Below are experts of layer 8 (counted from 0) of a mixture-of-experts language model. Rows are named router (the router's row for the expert), down (a neuron's output weights, with its number) and show model dimensions 0-191. Each number is 50 + 12 x the weight over its row's rms, rounded and kept within 0 to 99.
Before each expert's rows: "comes before" lists some tokens at least twice as common just after its tokens as in all text. This comes from a sample of Wikipedia text that the model never trained on. Tokens count by the router's weight.

# expert 1
comes before: "\n", "The", " The", "-", "==", "In"
router:39 62 43 55 38 68 39 53 48 45 52 51 54 66 45 32 71 58 32 36 38 72 67 58 61 34 52 67 64 49 39 48 47 44 48 67 43 41 49 47 42 55 40 45 43 47 41 28 70 55 44 40 46 62 56 56 50 54 19 63 74 53 38 53 52 38 51 59 73 34 35 52 63 48 46 44 38 42 49 38 41 37 55 68 59 45 65 49 45 23 68 57 52 33 65 45 68 43 32 56 59 45 48 16 73 33 59 50 45 45 73 48 54 44 40 42 48 50 71 25 38 37 48 35 49 42 52 48 38 52 65 51 32 47 38 71 61 62 33 42 58 73 42 69 58 42 62 47 61 41 58 56 32 38 62 59 50 52 31 34 42 45 51 37 44 63 33 58 61 63 57 56 41 46 40 49 35 39 60 55 24 67 41 29 60 66 64 70 39 51 55 37
down0:47 37 43 42 64 46 57 66 54 55 49 49 47 56 57 54 53 43 40 51 43 73 66 42 57 32 58 68 81 47 53 89 49 62 45 37 39 36 52 77 66 41 49 52 58 37 47 49 62 67 51 57 30 53 44 28 51 43 55 39 52 61 43 62 56 54 51 44 54 24 40 42 24 54 48 33 22 59 49 62 50 51 59 59 54 42 68 52 64 79 58 63 51 56 64 55 68 57 56 48 49 64 47 45 74 57 54 58 43 74 55 48 49 36 67 33 58 46 66 59 57 41 57 31 48 40 57 72 50 60 64 59 29 57 24 46 53 52 51 63 82 51 49 40 54 44 75 50 48 62 49 49 54 33 54 38 46 41 43 58 48 55 49 67 50 55 39 47 54 39 53 41 30 42 67 42 42 48 54 32 63 81 70 52 57 38 39 36 46 73 34 46

# expert 7
comes before: "\n", "-", "|", " The", " ", " He"
router:56 37 46 77 46 42 48 60 43 54 34 26 49 53 49 42 69 42 55 41 46 54 55 64 50 41 48 53 49 54 50 33 50 42 57 62 60 56 54 55 43 64 30 37 55 39 32 61 75 52 64 51 61 65 41 65 46 29 36 61 57 52 36 64 50 40 48 40 64 61 21 55 48 29 57 69 25 74 47 38 46 34 49 46 48 38 56 35 66 37 41 49 60 54 50 49 44 48 55 44 56 56 23 18 52 46 52 53 46 28 61 52 50 48 61 50 48 56 62 37 56 39 44 46 33 45 67 45 31 42 69 51 60 47 41 51 43 51 27 17 30 57 40 37 44 63 67 51 52 51 46 52 72 40 47 28 55 41 45 40 46 64 33 51 63 84 29 42 61 55 63 63 56 54 23 40 56 55 59 52 48 56 36 68 56 53 34 40 38 39 59 76
down0:39 36 49 49 24 36 47 42 59 49 39 41 51 59 43 49 24 76 53 48 53 48 43 63 58 39 63 50 48 72 72 62 39 70 31 61 49 44 73 44 38 43 70 52 52 40 52 49 40 50 44 32 53 47 45 39 70 55 44 27 58 60 31 41 60 52 47 30 59 53 52 67 55 54 42 68 57 36 46 46 55 56 36 31 41 48 66 50 48 55 41 40 26 52 57 56 47 27 52 48 52 50 54 55 40 38 48 56 52 54 39 52 64 50 37 48 42 34 65 62 40 47 54 53 51 55 47 54 33 49 34 55 46 77 45 65 51 44 45 45 63 30 54 23 52 58 78 62 19 59 41 46 55 44 73 62 46 67 54 22 47 43 54 55 66 52 65 63 59 35 58 29 33 27 71 45 37 49 44 49 63 49 64 45 80 38 34 25 57 30 46 49

# expert 27
comes before: " |", "6", "8", "7", "5", "9"
router:48 69 57 67 43 65 50 42 59 56 27 51 79 38 32 40 58 58 53 34 40 51 47 47 55 34 48 67 60 40 27 39 65 46 62 42 49 35 55 45 39 58 46 27 43 53 46 28 47 58 52 41 53 64 47 54 36 50 41 62 67 44 42 49 34 28 71 43 65 71 53 49 60 36 61 69 40 55 41 38 45 45 55 64 55 60 50 59 55 57 51 56 62 33 46 36 37 39 51 65 53 47 46 25 54 43 52 48 45 43 73 52 36 53 49 31 55 33 71 49 23 32 70 47 57 46 50 71 35 45 52 56 54 13 35 67 41 56 48 31 49 66 26 61 70 61 45 77 50 60 38 22 52 58 46 48 40 52 37 37 64 47 63 30 57 36 48 53 53 54 54 71 45 28 56 55 46 34 34 49 54 60 53 48 57 32 41 54 39 48 44 63
down0:59 35 39 61 70 46 50 59 35 40 53 48 53 34 46 40 63 47 30 42 40 36 46 44 70 58 55 26 31 63 61 54 43 59 37 64 75 38 51 54 24 61 40 55 40 20 71 89 30 40 52 33 47 35 65 56 56 32 69 48 75 49 62 36 52 63 39 55 42 72 59 66 45 64 60 44 40 44 38 34 53 40 55 69 58 40 44 41 47 48 51 53 65 60 51 39 43 73 49 43 48 46 60 54 29 34 38 39 35 71 29 50 31 36 45 61 60 38 57 38 46 24 55 55 57 48 44 47 49 54 47 64 65 54 47 53 39 57 78 50 42 44 45 55 60 55 45 54 59 57 56 60 47 63 52 24 52 62 56 64 46 52 68 40 40 35 60 40 34 49 45 57 55 41 35 39 46 59 61 46 34 56 47 27 39 50 57 56 35 33 50 54

# expert 29
comes before: "\n", " ", " 0", " 1", " 2", " 3"
router:49 45 45 84 34 44 64 49 63 42 56 24 65 49 34 37 94 61 49 37 28 52 63 64 54 36 56 68 54 50 31 55 54 40 61 59 53 53 55 49 52 49 35 30 65 62 50 49 68 52 71 33 43 58 59 49 37 55 62 65 54 59 31 46 59 26 55 49 82 45 35 48 54 35 23 55 61 60 44 60 56 41 41 45 37 63 57 36 51 47 60 53 54 29 60 29 54 52 47 42 40 71 35 27 68 41 47 45 35 35 75 35 64 51 48 46 39 65 56 37 47 33 58 46 46 51 60 53 35 31 76 48 38 71 28 56 44 38 47 34 40 54 42 56 52 63 46 60 55 54 38 53 59 39 42 37 46 37 47 53 53 45 57 57 58 60 53 52 54 45 62 68 46 43 23 33 42 35 45 42 57 51 39 55 48 63 50 54 41 52 63 54
down0:68 61 29 57 61 76 92 35 62 51 62 42 51 58 41 41 57 53 35 45 36 47 33 60 36 47 53 48 46 68 48 46 64 51 54 51 70 60 51 41 34 42 51 57 71 37 51 51 57 50 64 68 54 49 42 48 48 43 44 68 61 41 45 73 65 57 40 26 57 45 52 40 32 75 54 52 56 72 39 69 33 54 58 38 64 49 49 57 36 56 70 59 40 33 60 39 56 50 53 72 49 56 53 66 69 57 38 39 56 45 66 53 31 37 42 55 39 57 64 51 39 63 51 51 45 48 76 58 66 27 34 42 75 43 31 53 69 44 29 64 59 66 55 73 48 49 55 59 62 57 59 45 55 46 52 40 41 50 57 45 65 51 67 49 49 42 47 62 40 37 48 49 46 34 47 39 59 22 53 39 52 54 51 38 69 57 71 72 49 44 31 40